Experts of a small language model: vocabulary 4096.
Below are experts of layer 5 (counted from 0) of a mixture-of-experts language model. Rows are named router (the router's row for the expert), down (a neuron's output weights, with its number) and show model dimensions 0-127. Each number is 128 + 32 x the weight over its row's rms, rounded and kept within 0 to 255. Numbers have three digits each.
Before each expert's rows: a language model's description of what the expert responds to. This comes from a sample of Wikipedia text that the model never trained on.

# expert 55
It responds to: Nationality adjectives and occupations in the opening line of biographies, such as G-reek basketball player, Roman-ian footballer, American politician.
router:098130176137142184122159150140110143092076179095082094170125117159119165121136144078141147167066125167142119066126118110118124114155176101111134146135195178183130141141196098156133105174089125122075098123094168165149113098090184166141132120113160125180135125143139174143107178088092134157095148089136136188134194117082114151125175081085149180136138076162153071122110105097109156175157
down0:164122141170109125116095080190072075197137137143144196187108081111144139112139104183187151154114142101150133154154080151099129096104097164130201148089141122138119127142135188177102102099090078125131170127180090113117136117157135152122163177100174115124110119185131169110167095109136139137111120130122165165104066159141096162109094134112097117081113098101068106031125139131148082122112
down1:155146154209118127199114098140120116119090116146103174134146084123121140161107101202162151103138100106175108128128143159160148134217090148104135094197104112122153176132112080127149122131157105170165094094151169122101142143157109154123113172137122125057147160184109133140153147099118105056053098080115133142181111145129184097234109075124110108119116118099139103152100116147127098122103
down2:240161075122149108169115128159112129126089124140140147097157122071125056115102096095117138121142138109095104112111139150121143121134120131136066109129099104153135188151144208196095126202097142092167148131118085118141077103183137098125147066116171178115137084042129107126104147159166099123096172146137095115157079125104151130124132093123158104180100179096080119146103123150111110092168
down3:125134106123126123117155114126157155153127123112123087073121114117171076107090110124135184156158144130167080110147076197155138123197096130134168140128158157171111153109167136158128162088090088169158087129156115129145089149155096099179201172139150153099102163154164139179103091082156127108161142103163114075187103185090096149146114077069132115055124100143081187132153126146130069147076
down4:128117094080143107099072129164143188125133184152136137136104107105123096196144054175117106156142095131102107149092141056112169096163146205065150115110108210135164155140144114127108137157119115108103110129141145116164186097122214133067125106137121150161215126082132085142127146158110156117165092111163110160113086101155103094089148137145148082150158089139155084172118101149133094124116

# expert 30
It responds to: Vowel-cluster pieces such as oy, ie, ay inside names and words, as in Fl-oy-d, Ll-oy-d, b-oy-s, Gram-my, plus John, Mary.
router:158146179091204104100132136127118133088069085183141112136080142159142148146085154125110121088161129096096134114139079110135129131136145156120117135107153147183193129100136101168129135148088084165135105116051164097094077079113146080112149144176140131140106100162113106134081142197122142127144193138143156127128079160111109096098193077151117127066071066207124154133077151139134088115110
down0:124104146185127150101139149190111107061164130132093110126103121125112118114161139092119128097198172147102048135103117102115079143163172094083036142089155207140108114126167092215103143082168098134047114165109134110153102086139170186140154110112079115107116140136153104153149117172102110157135124177138135115092164080103143156068137125097121118098165154091161133144120116120124114123088
down1:136167131061101168115113109194124097018117194112109114135128134063132112097117091103196145140106111121130072162054116104210139147137135109136125104117123141189124146116059156080077119132110134114123133144101099086141136153131184149117129111089106083103162105060216099162137094129105153085143136135093144116080176143150124141156144086163130132148114145126104130149094171159131109140127
down2:155074151118141042098198099114138120095130104098151123125096095115071141090167145178143142133092105099146108153075099154106099110106141131166051128125152157130074180150135092122176118123139092155084095125128151093139109082148196194142113122079142133165138114166164148086088115116081079111171163121154086076116103114110135107172153091069042151136150163085119166137113103111118151133122
down3:093144094120147139135111127075147140147063135166162136097117094128105201073176163205125158170171099140103170067154138159154135154112107156165169163055106107104170118135116113079155117116106112144124153182098067105119162126103167075135152117163149114158047124124130167142121123114136108133091082105162127100132112157083096188106067171176088119106119086149154112180112105086127108100157
down4:069160102106120126104114063089125130125073154119113128183093104117102228095117161097148038155104150109104145138173173139171171155110152115127161076151067109081095164094104118131055098152110088123093134163148118149116120150182123159132065121159137144077186106153093143094104192141131099113127152126110193091136150137114079090137137135109136116149098102136129127130105089131193109123087

# expert 35
It responds to: First pieces of Asian and other non-English names in cast and credit lists, such as Mas in Masayuki, Li, X in Xuanzang, Kim.
router:135134162070118140148172131117133136072142138091101103122097067133198124136121114115097116123111099104167129138138113198077156107088087119121089219132154187108074127165136171125160174130146085189178096090172199118114138156086141167129130124169135087141151121152154094156085084160162128171135181131150105110138203111111136115124123107127113138117146099078096202109069141142165151160115
down2:103160147143145125054132104128131170142172121154167120086147128072122139120088136114108115060129080117165104145105110135120121177066086096071090124168062101128151119168133146095182100153095111101152164115101163157129089134107100133156075129168084135077135123175158167142152077158085108140157092118094132126011092081101102113146095104100099100090144095159167148147103090161155121170145
down3:128067064111176147184162135160163133129149191135168134134082140106177145153112127165125110191170093114152108133054149121130141113171109126147132159084106133166158135070075115208164080137132121099094134110082101110111150144184138182102167152116146127161137198179107114119164080114155115115151143127123135170069090132153161156121093117160136169119164119157088112135116135098161214101094
down4:136077137146130123097148132080109090143100146089142093103091096143126175127157095137076169130114089108137111174135141095054099122178135115072086125062135142129154088132136135122162108155180100139179162143107106159155163140153116188125199150083094141140086131132043093141172076152153152150143139143142070194129075145081142108094122128101122124158137114118104094145154185124112095122030
down5:087126104126116135141103146135153094089089099043135131145127163105107152125124150110185167114143115090161120109141121077122149156121101099175169133160126142147097153103102123180079077165082140116164187165106076110105102127115092128174148112058151102163160133099129216146116132140083159116162076164104117156088118097154157120098096082126083120099130112092179105193127133203150186151061
down6:126125139164118106178135109185127092200092137160096148044113099167188151099142110148181120102145112130153112088114129116190125160117155139165119118115046101083100133139101152129172000126152079088085071114110089103148104141125168101154125080141115165147100126121110090085133096135123160127179123125098138075091138074096116113118104102158158150158089145083097114164130120143142157155124

# expert 57
It responds to: Articles, demonstratives and possessives starting noun phrases, mostly the, also a, an, this, his, their, each (each other).
router:145116156175130189086168122057088106112146050165135123130095155119151108185116058108102146151097122132124096099108129150146104155124106084068177174151162188116167075135114079125148152102169136130120087088103170111110113094147179144124059130113130176092113132107142104173115121100092191137100110135159126157166170085143116204088185185115160123140169100144103130126179151125153108129126
down0:103104149151152142115142052139117112160140142127160181145144111148124082138124122127101102158105194111130104146119161142158070205136220086142134068119102115134139127153058085131128117075133109143172098165132110106133149133188161070117117079151183108110071118177116150179133076117065153163085138125125132164132091172096131128132166118072062090159138141114154110117099148087163104124182
down1:118186103176084063157090095129128103124111112122133123110030149096132154096076092084144170187117198097127127142031113105159118120186160132117126173124132113136136117089079111102113141163119118132101166096126108148144134101054102127119116162133149157177089152113142136131191115106133135125164167108182188138129183126153163143102114095136132094117076094065163072092149118158120125135093
down2:167155159078194132106093123168145107138081124081121112145095125083130144096129101160138087177213172126100075130126110123145077144091138157107154104186152155140122174138103080136130114133123192110058122143132148126109111123129168104159137129132123161108118094118144116111118135144148117087135093044122086156222114076101169117056124152195147132144117099083065146135181145181110109109141
down3:143119081149138105132163168186084133130149140132096164107114128103087078147133130063114084142151132110133141128098132110116158146023106141108107116138083159089099099172177189064091134097127102137129127152105143089169131128100124157088106193105122131142144169138063086175128214061159134167178118129128066098090098122115138123121119117204153108156134150081084125115104143117111121193119
down4:131100108130129143087143131098167153115102085102117129126090122152108200134043111127117153132087138147172147091069208107078089108087130103142080177097133142101156143128120078112081123092148133145132036080152077147185126155128149180163100135081059169133120152106174136123156111105177114141149171144127071141104119160133095150121150146229143111139137144172134114150110121131108088124099

# expert 58
It responds to: Short common nouns after possessives or articles, mainly kinship and body words like son, wife, mother, half-sister, head, and colours like red.
router:125149187088152145065081109121099160083113107092149129091123134155113160146120131088066126135128119119118075154136093144098072086115103085084096185095154060120078167221154148167127129161089117106118130109166092162107108116068176135096131180145136121200125098095105118149067138178127110113153157164116149097127165164096156140072139091126103168157157125154086153139098146152129092182135
down0:086146091121146119132137146117076114149147134105129091180152137121189100164096096150110077066228068065120150125103135146124142141155158132138199137072092138126080112144113144071148086108128166129132135128115057136126080184112154054142083097199138089100099139152163173156159170128143101131105138184093097087136097157123106117161117138189155120118132174116097097160132138093116139120154
down1:127135096088124161135130111170138100142190127102162136177174161164065110107140139160160145156137080088111137186101104176111162135103201123085122101150162165129201122108143119118157096091146066146152118150147113083115149149096120122213106123036154102143161160175094172117148130107129156100112129113107075122120086074151133124079191157116078123163080114080087178126109138142136116134094
down2:167102135111143101157087142116122156065133165136095124088094123102117069124183180136136130078164094133104154109084141118050102088074108077162153105152143123150117111171100194129028154104111082109139150166125139129110096152158134115074088152125123145111094111167206069124086114117121096097151131123119109129109115176123124162143094149073136130138086110143083144115063119090071125130198
down3:166132102092163090140138137140146108153128132049162115120147171100167097133109109137088118164063063143166120135071112150112136075151111129182075158120157123174114207156122133176120111128051115166131118158092110119158138171084189179176146074090126132159176153120093103117156102206125095156086111175116112095134145092125129099096092128137088157149144080094112171173079152126109129138116
down4:089151138186082133076214139162097119121090129138155069103132151153110121134098164165075090106127196170169117094133107101125148127142171109163074098112128113109071115128121069153092125118135135145122151196109156100138187127187106138105120138132116137120085092094124137164113177128080085124156118115151105063160087142070209134138190140083144081134142106087135156089122091111083123102161

# expert 32
It responds to: Object and subject pronouns after verbs or that, e.g. it, them, he, plus numbers inside table cells, e.g. 16, 6,819.
router:126116142136114158179113133074146093119140087151160143187140145128140113143149064169059119135157136061149072135140104146082131126102055125161085145146134173083127155114161145134154102157096138144099092113118125107157098223068145127128111030163096082117101076171167088140071124083108141126139157156130103180156161111094092111116189109175137145144138091111107149096106165155159111110130
down0:138144107168113074158182118138144158082093129150093126127116152129133163102123144041116105163103125100127088072099106116091096159170143159149133102141063055129090076109144123125043111104122146103126142128119135089167154103096143117168112146065074164077177112169176128138111110164123174168151124071161177169154125142154079166107141075151124188117176124158089151136127150158129124123191
down1:116087129120088086118152103152107202132176139154127142103102116170102074204151109115119089115153210145120142118088107077158167153147120146129160120109138125201066118149160150161127108125083101090147133110067165096062087158179177085108115119104098122137096128147097148150155111102158159092176197130110157139135172140075088131111115129083150117123056102115086139107114150105128071162167
down2:119106120143077111089081207095155140129156149119175151120176126152115161078106101071164160121070163119131167128139048140142098158098102143080135139140163154145097090151176073185136091110125131089084100111155065116131182164152131126150104160121090148178148158164115089137137157144133121132093111143151131130128117102189131186185123117070089134103075138093160196133173169152154078128118
down3:117166149177146136136134090132134125162119108099172150087146132131132097149147109091120110176124122113155097082167161180168224072136141118114097143133180066140118113150123129181175121176154223169191127112152160138117107085117105083158171119172084072139169133156114130123180117105152157096118109104174144133172096102078054092141134119138096087121117164101112098135167166072117115100105
down4:139034135153103167113114087127121103141139109144161145147115123097122133079143049090113107141104161105104125162145152183160102122076191155181176122099097141119179155151090163116136092080135083110103184123197145147118168163118125117132111134132148137063136118118081157224089135156098042120167163091126127120154130102172066147112113148123127113071188146126132147148167144096137116152118

# expert 21
It responds to: Hyphens and dashes joining parts of compound words and place names, such as Grand-Bassam, long-nosed, al-Farabi, Saint-Louis, brother-in-law.
router:114097163119114076121080104068109108111118096067150104135141163170110088125171168134152143133150111134095109125128080137066149136148109136122110133109111078188093165082154098159167154135133101121048124117175117174091118141086113145131143211108157106140137137161132110084112107098156112102052076131131163141085096164107136140162145164062058157159050180119138121096155104140121098114188
down0:182150121100178137109130150127181184083106097128094169112120144126108157164074154169141086100128046095131090166114052154129136132095073127157146141133121136161151129129152092100100134087130075127064126168125153152139146115127204095104128126188126127136184162107165141095153178117135135116095092085129102120110077138162127040144166156131164110185135104065137100119175160159111156124179
down1:061113192167193124117138117137103121144096103127158135168121147090102128166109112102101124151112153127164155100120125109093107131153146198141080117093144111105079108122191109142100062159126099144088142149111031170136145115113080139119096160120139078146151140162110137107088125077163091078120176096124069111093153178125191137083139148111166161068149142079159132104160065126125138197110
down2:111124218067146102068173156075086143127207133134110076132139119090181143117128169088089098144160092123116173131097114127093123104128122127160066084087159110158112165116146163122134115152104093145075117129081106086134072127142107176088104200104152106079147050114181109139104124158128096141119136081105073133150122161127150116135082117122136171106126169099053137139120140116154131175144
down3:100102153115162093133138154131122146147141130160181130064133113103089164069099172137127150127096088194172132096115051141101152127127103170150116102104109117154095105102103143201100112162112137089142132139131157147143163049110086141112129139173189120149134078149154080109085221116171116116123058145140096127148115098119166202102123106193132145090103143079168090115160076129106127143154
down4:086101112148147085115155143186080130104161111142132128142136146087094096131104159150119071120158154143127132138098085141126074149154144200136072114103128145078184141139168124142065119146124158092132150127039118142162126112090168114088134140161115140079171129079178133142105104117187155113157094146176131139162105197140165100104208089127171087171110138134169190154095155113132100143201

# expert 36
It responds to: Endings of Latin genus and species names in taxonomic lists, such as -is in dominicens-is, -ata, -idae, -us.
router:083111145118070210155155105129122097102132129093093129099147084145152101154094116136072132155177091146147105158120081093052159177102138127184092176162109108114106114178139126129103079152107108182086121136177073125133168155063131084104129127175148131161092121118191154107152109138162128135104177110056121145108166075171101145068126121134146127176128134142106159170087111153136163171172
down2:161117144109121100099137181181128167154156156164090168115143132057177159133120143124131170179148136150108106129107193115114104079179146144144100119154116152068160157116063180139182182117116167106189166122098097166115084101116087138136163172131116109121120164126151179134107165133153156144171120191150146162228110114110119141100163123100087141103104139153206158106141190125129133123086
down3:147095142146177166104156179157204107137078191156137039149141159129083114129090168134162155146176136132077107177107116124161147105147123121077163119131136112127124112113105176103141137158077075147131166149129122188149097144099061185139128103096125178143128094100123163104134086201138153171152182149115107170128140141096164116084141117139078111095113158155120137137087189094167133081081
down4:129102094138181157128126148087138152135143141154146168176114196100117132150100110082142132122069105140150144154153157110098181126109134175175145105068200129134128182110157129168101154066102148130120218116059101148154168118145160147170156151107095074161172149123111134122168100119103155114133126139142070199150124193148150134144163089167123097124116151136184112113167115136040097150090
down5:101117112087155153114142151061165080086123161078113134058136099122156156161150150126136115128079140114142076145100111112144206129088135098136080148112120166130147146176116098114121124193141170179111139150138130139165103123104148181083142122136169047116131142163155105118124206106133099103123104179129132111132188154100102146174166087157129120139163081081164149077106035146102088167164
down6:104075135166148119105122149131117094132109141149145196144125137125170155147116048134142067176145163163070056136108083089096140127143074102124145034099124164149128137161173178136097120155055163105139146084177098169164147165138162089144101103139145154091104099109093120191172090120146169127136171148137158109142152160081106153142097139149134136051083115183140141112117131147172117150143

# expert 28
It responds to: First piece of proper names, often after country codes or in tables, such as Mar(ino), V(is), Gu(ilherme), Sant, Charl.
router:137136169081128129164143157130156152143178185118134100154056066083150157128109132104116063115090117118165097110142171159177156081143105187119128094147131119073122130135139117111166110113178084144154114080197133100168096101083144061092065103193158070093125046142085150141134128112143165135104160148110137119121132150153142112150139159110061118067107147116127132152170142143098186145108
down2:110097100130152162150125112115109091087119110047114172089155133156125112157106156145199099121119113136132113097082092109164154083139148161112154162105146154169074199130096126098126107136159172198155095131130101152135078123104115136107152093124125160102130145131162172206099140106139151113087090160167065115140142173174161135129084067082140132126119144122222132110067057151108097139173
down3:142149134124074081086102082132207126207111132119145143019151141095065100138136078157085152102152106138134164124129101170165115125122159106115145092155090125155144092197093135115148147119139137080116118113088121153136103142147156136112143123115133059186116157184139132175122115212105069117111127118071185119146111108098109136190131136084101144131136178111164172141119076161130109129108
down4:156076149098179131110102047107124166141076144091128170107133095151102138060140149089141159103114120180145128166104121127113158153079105118118171127155103148127108122136094135202078127107112140129142156110046009164106137147147157136085135166102051144127152141105147117160051141155198119126166162114098179126151122123133120138106122079126104117155132134128052119156134133109102151169110
down5:122148049130083155145108192111129117118172144105137075132124118138088113098087100139177105111123150114108106087120133087078157131227069185122133137128079109133081115117087087140101140133129138118141130110127086108163062148106173148146117151130115105181151135078154136072071126110140126116153156097178108100135072130140147137090144066094077164114111137084125187100132176181111138042128
down6:116173104117162097129123094038150046115138108091098115078133098064120092138140113176088096092186138085142090147123084164099141166191141130097109163147130138123120155080134197163135129113124103101148122072143170143108143110156134135130144144086107126135121109188118117085145046071136120168137162161102133141158117121130187116103128096138081188114141106141108092157162080140100051132082

# expert 41
It responds to: Final pieces of English-style place and club names in sports tables and biographies, such as ford in Watford, ington, ville, York.
router:169082096072137155125175128112138129070081139115110099122065107097129111115117107138103137162166116131164103143160108092115124132130123075108098216173155101185173138119072062132163087217142097147105111159091137120118121116106062089120188094106099118095125161123088123190108162145092174200162114108121144128090116141176147105136122054148092180104123108117122111095127097156102136147121
down0:132164101122123151115118123082132200128101091103092052110141094109175109119163185144060109140088131129153124095084133128108091189143195169124090159129124148148114127132152138113150137150197165137110114084149137131097149108129087142107149182186082116140131076133168148194115071118137099158180155140132192171154170146150040093146153115161140133098143125118117179111110154114120071190145
down1:140102115101147163119124187180155139117048147102128079092180053113107134118185086157087114118103130091130078128097154161163127130139057117133125166115104147154169139104077117094068043174173152151148139154141127147069103146176084135167116116124046147075120164152079133154119135145092151108145139114130151131120106140160154126150109074103107143125184094104156068145117147101130125185156
down2:116177130120188115103140080118201129120109121164119170098150105156136138097102122163178119145137153106096055101143110118112138118164061070120064134105108112151080140121115079137090042159146117098123146141044118141129139107206104123141150091149134139079147137135130165140170139106126104133064162120118117099084133117103150134139159176025075178113096117139104159146147098165135148088103
down3:154137133111135111074120085105093149068075106166121052148130112118138176136193193157111099159164211142129164144115184097158110146118169113126102156153151111114117144106141060114135147081193133105062105092164135176113123135126125114121114159115136126158109105163149168196172088134168100086211166120168113148117098120138095154157177094162153077109161092114157119138142124115091095163125
down4:160107149187117099070117142096144096118090111111127143086108101119128172084159170216171107068133153192170129123140123094174125138136111111128184130150094093154132080181104129045132023140176183153124114101121136118178133092137121123090126124188131134134168151140113143125108109092086114140141092161176158085190130165118168166103166133141147103115151161112140117133149087116157085085153

# expert 5
It responds to: Prepositions and conjunctions joining a following clause or gerund, mostly in biographies, such as by, after, before, until, since, when.
router:109108066047156143091134090093164129133087161131122102091094133089130104106090116089148066153106052165146149124120157141162078096130119084102117118124124093149145166114138125115199110132097158172145128137063139124137126182126143123117101106111137119112078123147122121109162139100145184160091154165104124153067172132094157098128125157212085118143114187122066187138073162149156163201150
down8:082144126182130176094121115131087153132064057121083147169124145158153121147097134095079134099230155134140151128064139128102152070120137110140080131156144137056128099105123151064109130145171153100111124123137087126070158140202121186176162095133165117148122095109123094120119130105136106135033121107121142152139142100114141133133221140067111113136104125121112178121114138102142069120131
down9:170173097163120149134170150131135155089061084137099173158121108186126131121106130136076171108159170122124094108093159127153116093123100116112044157107141101095150177045143098119151166168119147109158159145146093113122167100151164102173113100133169133128093074103082203147116127120166136142169134070125132163126168136150098085150147104085107109091064148128161103124146072101040098155118
down10:056167162173094160202124144111122110167106128106161157112142134138130147161092139145096081127180220170180146154074162122130132114193109181165188112120130120150125124151144144131180138100112091153161168151102106142127143118123207121125149128120192158060108132114102150110164124171138069148091143129127134112153112198113117132180135125220162150148090134116143175145156100118099095110125
down11:148175130107102096075108128135156168172126145098071127116104132179107131142143095071167062109092110200157138134125105097158141149086150166065130117109189133062104104118097154203198133161053139129120089086082064090161141075078173156087157156143159112199113128105110113103078148150139121127167169118085099122139137157140132110116122081142116127093134106117105147130149122099098119098112
down12:135118129175107118151182107135151080167111128145146166207122095065137147130167119119151116138136104114120127101155187140101062100097132062154220078142148134090178137121134137151154111095199147161124115103165154099160134135088130105114164183094171183155150119129109095086091127082108093170155097141169080136161102159137176136132145135199085076148106152123120068164118117124134112189124

# expert 19
It responds to: Plural endings and plural nouns, often in list titles and headings, such as town-s, Sing-les, N-ations, teams, countries.
router:139188092133079134152101107136077059072127143111148100135162109109198123126129109102115169142094200086093121098173100096120133091148136129149135128068199130179167151080105082137100156141159156118123155107190129126125116141146150141084143119111164142124141093110167148118112149188079105189174069135160143125139133193088099126099173046097146075131100128108128091101103131122132075095102
down9:104114109127149152131138187202152108165146134081207128148144157132208186101114104096109115103147154093105172069154142142149134089102081141143084124102147166191124094090151156162172086096121153091132106138188111163116103083112099122124120114143145120136128111091130161092129166153071145127140107057077129146076144100104110107128087169108119100185080129219149128102109156109166171113105
down10:089135160118174129084114094149137167136091110135136156115094170117211120068129169079121140110136120145139188159133172135148078089108122177067091125098105110182128100149174156131108090133063163138150183179104113100123123105073148082099141130107150100163112129097047048171148137092165152150114161096055143100159123104197065128128115121131132120115117158157115131125132111126113087175149
down11:181166177104145115130177115104147128153145140122071147120149123184046102042141148142203141143092137174129138118148129130139174108156110135132157131117131027098162139085126176126113080141118105186128145116151138080118180145176170136084143067117164139118121085148094094134162143153169161127089148144106137123123076110170141120153090201106139168112071159157170085108095095106105134134149
down12:079201125153135123154144186114153106164076123083108100111134144070174091085115067105129133125102089085134103121118109115208078166180088128076149118150104170117125119136158110170075146084142149117129143197130152107162104103076112169117100108083107148108131125074151171172128168112036098105197103129157155085119140142155117099171164113131109134146150148137116108110167157127102130128064
down13:114138135143152077136089086117156082050115115179137135110137074102104159139105197135094131046125131169142158049166119133093139113167137089114146113136086120125136177131132084113126141150203125158099114145146129148129130126126088142071151202140181154073104132137150144121147055070157113167138086150175132113188119135144136154138169149154141067115177117149162097172122133119131063126079

# expert 0
It responds to: Word pieces inside capitalized organization and field names, such as Conserv(ation), Cor-por-ation, econom, Techn, Fed(eration).
router:125107101101175078120201096157161102139168146156112116111144103087111134157139099152132174124161074093151101140163130089165168135146136132164150151136117172148150139159087095131108108150080068151131097096122132110105161087179103107104180159162136105091161149061089175143147073175162100105103099075104126137201121137115096137181083177160195095087106168120157129116217114147134163132144
down0:115178127161048114115125129157071143102204147117124084166150176109145150151137133114142120159129077080167191090087077121126115143139087157135173187159139161074121151116199139225117082103099144131114115050128171132103174116171107121153102179115135147136168122145123117164106104099119138122075114166138100132127111120165138115121138095107181133074139082072101098112141139120169113087165
down1:136123149168082103136104116155142148169099131115190139117114205122129157131148087168135160060152108065139146155146156170120139135161175121111168175131131185113146118110130133171116144108126144129104126098122136121116115079120169129137137170162135091098082121134163129098168098054156136112096072066157164141214037136124114136085123072120089080122135173148152183114113067080107171105169
down2:137163124183060118160125119071120124176078128118094172121142153143096130137107061170119101129075097094082140095131157138159108087139125193096113164119084032136165147113175095165139162132142123104080055157083082117136094105105116158148147103142113148147107101130175103128148196067168128135132139180122191109111100158108105100140145170104138118109154096100103125112150137131075151078188
down3:076188094116112111166114099090184137088072109093113108116151155161190203161197156152113104118120070131169147122118100172149130156116142167128189140141124165160045084168175124152132088135105142158120118158164144142105103120108127072097118110070125130148108150096159162114117128155097102147088094154124171120105149123181153127092100113197161117163084106118099094149176092048130136147121
down4:161183123094147099086092024151145120165123105090118105089107187102126081156097117149160121138119085132098112127136115071142090137091154145140125129131173123140158114154123133140198093131073157170110132176132153137130161053061154174142112187149092154126122119170112115123144127100082158138109068143122099072139108184146112080113143105140172164142126084141132168179058093158153161085156

# expert 63
It responds to: Century-leading parts of years, such as 19, 18, 195, 193, in birth–death ranges and phrases like in 1935.
router:106130144129138201133164134089158160178168118118140153137150125117077133107132086191086113188063096089137063124152171085149093134152090110153109153163130076191091118144136089147149085142152182147146096130106164167181174102139139172106076151110090152095094174138128123134132172118148148129115161092124188178091209116120146180109076103105091166096085138118171109122089123139127151115104
down0:153137168140164116086114149064147118154190110138102101084133107068139114152147145135104131110113057089134137107183066074082108094146137094172172151186133120137119075086125082185108122166112168133135105144146145174150122084132147183146104106177135142106093078201155139123158174134134133160150148150131138104108134077165095172115082163101085136132083165145069170192114107111126078152109
down1:186087115123153094210123149114136174149094128120121088154133158151143075135137089144159188094125118130070193194149178142167124073175147130135099145106161179097159105100167097174114185133157124161132072111119122172147146113185101141160125073144116122148155113109090103138125192181043171137126151077180107133108135117133151128170188126109093092134125115175167101098116148120144114124130
down2:164121121148158102102081119141113151105150108133100113122144148101104158106165127093172108101193214165072144135152111142122089069134087144151137172138176183146204153131092089123071161086087147067104101115180121113117154183076147057079182158122144120143137171064140114096147104139125121176180107100156178139128142136070101089159120113157161111119128113141147181156110122125131177113102
down3:065175115121100132079149119117153116104130104178107189123140109115059152121169170140057140161090142183158136128146130132197119171161136112127085118152150138106081086172101128131136169155099135139140164146143069144154100195154142085110118135130125123114123099144095100080159177161108092167103168097082112134063100089137159158117072102147121113155085183110143167149069122118114118199062
down4:165150102125128205136140143126127123119131117162138154168115110155097137097108089122087121170134126169106162164163109137133104099127109105099106131156115229106109107118166088104122182127114100168138157082093172159132090126177121087173117161156136165129162103197086123107118186110166169191185155098141112114111119120123097081070075144201093105148134141183108172097078166070116112115178

# expert 8
It responds to: Relative pronouns, complementizers and determiners opening a clause or noun phrase after verbs or prepositions, e.g. that, which, who, these.
router:162099107130102103135133080107153077161109059154187136144117137147076100108145109128059175133115204105084180120115143125114062165126164076127151104168135121116160092144085138142123119079113155122139092143098154127146101118203131113130068186086141149123083100099174094116115150120077162137101158108122144117118132089124105110090060110172117146180186127122127169144136179061145173111074
down0:100150078159126105053148108120130098157147138139106068096119116146173119195143164124146173134179132087131110111100098163141165137150139119158079153114107119133151118132178147091159121126131160080097162100228093129192104125140172107103145114186197195115167130137177171206167132158110123135167102130113143063171128135061135143138140154157119177113129124138188111128108132098158102134175
down1:088086061098071101141138096178187143144112139118142178146116098096078094141124185166114172053136205105103057114193137101100159113084125133149124130147137129111143156096175086140100109166080127131115124106113120111125137139148142169115118121129109164148181131145130130075098119096184113081139138131171075141165075117176141114090137110137218104162140074115085160145081114115092146111153
down2:146103109145139119119101114083102113130137124109085136145121108148153160150094088110111137129135144174102165074078137162103110124141138114229095160103132129141106182163125089064132145084059124116137082076098083177105134134101181114204110103111139105114128105139139175112106115119111081146169211136221103135075111060158099149148137141153186123146123101148112092138126063126093086143149
down3:157130092158133169149167133114151086109143129109152103110115192080121115121116123160108151161133170062134116141126185109138139092200162150169083144157128195113135130173108190117104082152094115131123140168135080109123077124096124148155107116036145111168113123148126084123143071162159124181143109156096132161131120143082169151148109056185095132164159079103140106200081164148118142187086
down4:140120163230131146124119104101113116103079145142138100114153082112149127166127153136129142151090115131116145093142077134128155071089078147137219102126158105093120115122127101146091155116140132065073100159124092128088118090148137103133117106190093152090092143123035137130139086125172158122123115103119211114105151131074134096123111174137094096079144196091059069127155088094126095119137

# expert 45
It responds to: Country and region names or their last pieces, such as Bulgar-ia, As-ia, Argent-ina, Aust-ria, plus whole names China, Australia, America.
router:178145102091096150215167068152125104130138139113096091189107105105126107088142120164134174157088142070147165125148175102093120098151161130146091158137154098131208134123149138173145138170109116120161083112073200115134087139115166104106124128099145120113161111171202072162128163108073126143143085160135084138091112109124159163096154073162064187124101125100114171113084127142126103138096
down7:155132083110155169192138103189130100121120168116119140073184143122118110127149111113103156111137087066120136151105109124133138210142106140140166080076121171182126102122175165124102143160115098121160126154182123136186121155151079146105124060059086135133172159109104139093175135177074139142073130189137118173177057152112071166132161079111116133167129133127139155137101090176107107149138
down8:135150096105116110145128138142134102125163153119071153133137116095094131082148159165186103141126135093073094172134120111066157176139104150162125158153091170109167142145160120148070126159166103193169115182136154118172105131189146153074079087103099106156201155158144170148138132131097116117143178146183084082108140113168111181137161127084197136133099132129126218150093092150133080163162
down9:062115148126126114112088129136131161175096147107164193113145116165078112076098177124106159178176128134153149105127106134112116115164117101122127137172126162150081116111044132128099079121113133131146149150125107117094150169124128128149114095114062091148180130114104063097190165118126158195211176093138154099192151181108106111153116143084156180151152128154127130082167152085152082088076
down10:152126118146172125114155142109052164138097132169127122132091155131136098075142186141046124110140146123113113203104076102172095154121154092145120128137188137125113098123141114151106164133142131107150074073191124122146113149103160106133141145138101122166161083096086138181106210131138175113129165142153122077132101184157098125166162083029089148063165159148066108118108155129113153139122
down11:133151141138149110175108135106152093141090099139169211145161146073136179095084108190140089094140115102124085153057115117128195146097111122104163056094110104079158132137182130117160165133175109156138138168132112181146113085138089146070138134116101087121142106111112141186140069148111095137125153113147137133149028089131145146181110136096100129143065070093127155082111136145138144102085

# expert 49
It responds to: Prepositions right after a noun or verb, above all of, as in crew of, different from, re-equipped with, attention to.
router:132119074088164091154137058118043154188161100144167174151060142198063125118078165094147160072082145147073120097103158136083079124117168144081147125137105106151072136134124124102087148127120143127147142105083174074141095147153142117178097148100105146174134091150148097126114119116098122163104161121117123170121152130152101178120171144134153131153132162113118185127150104043177117130141
down8:164124216141166073141168094115155140129128151144122061117169104138140150106147142117143141120167072124137069107145127117158103086127119092147237087110089081140148153207174106115163092058146175083171118117161099120102154113159115126140120123155073140124146128166066142119153132183134170069126155112125135103157121159118125145106135086117135115141111137081142141144156131025133104135171
down9:156123142176159086143137127124153149140111112123127122125112101100122147187171086144165129143153180157145104124143076131157175176144166089161206114102058122088074118179137126190122094103138099100087107062134122150118140165139173105123141083144140149172124123124107103075163178156127089111160101123085151117149135092164171107175034045104176130104125130056115165163122160130159141124121
down10:123170083143179099048121108123090099101071115153141175097111154077111122118070142158162168083122161138142118162153099149160099109126167135165150175122138095138123145095157170131135121143087118050105100174101116161144138215141103137188115129127126088128111092117158146147181135165152151166158105116148107079124151109181177088107101090203134117090106175074105087141115147196129161108110
down11:190121117072121100164098109156122080200105152080148151090072169129103143112071077091138111077081183140138090074109148124118097106065125164119083130049101146116127104137164129105128108130155098206139114136181175138108165150150090168146139067139083124164150129145079118136108114094115184095073113148128125109135092076107161124096062099124145116097101152137144105131100142089152165129117
down12:069100119056117132107121179079146110049146107154139107131065134129173167099131108102089132105078124142127144099117147144083134114133115152148056100123148132138188136117148169095173171113131133145115126111066104091163147120167144137143157118114120136047150117100160171111190101150084125149140114147163054116098154103168091105086181129158074087122141125171212080128116117100116164108169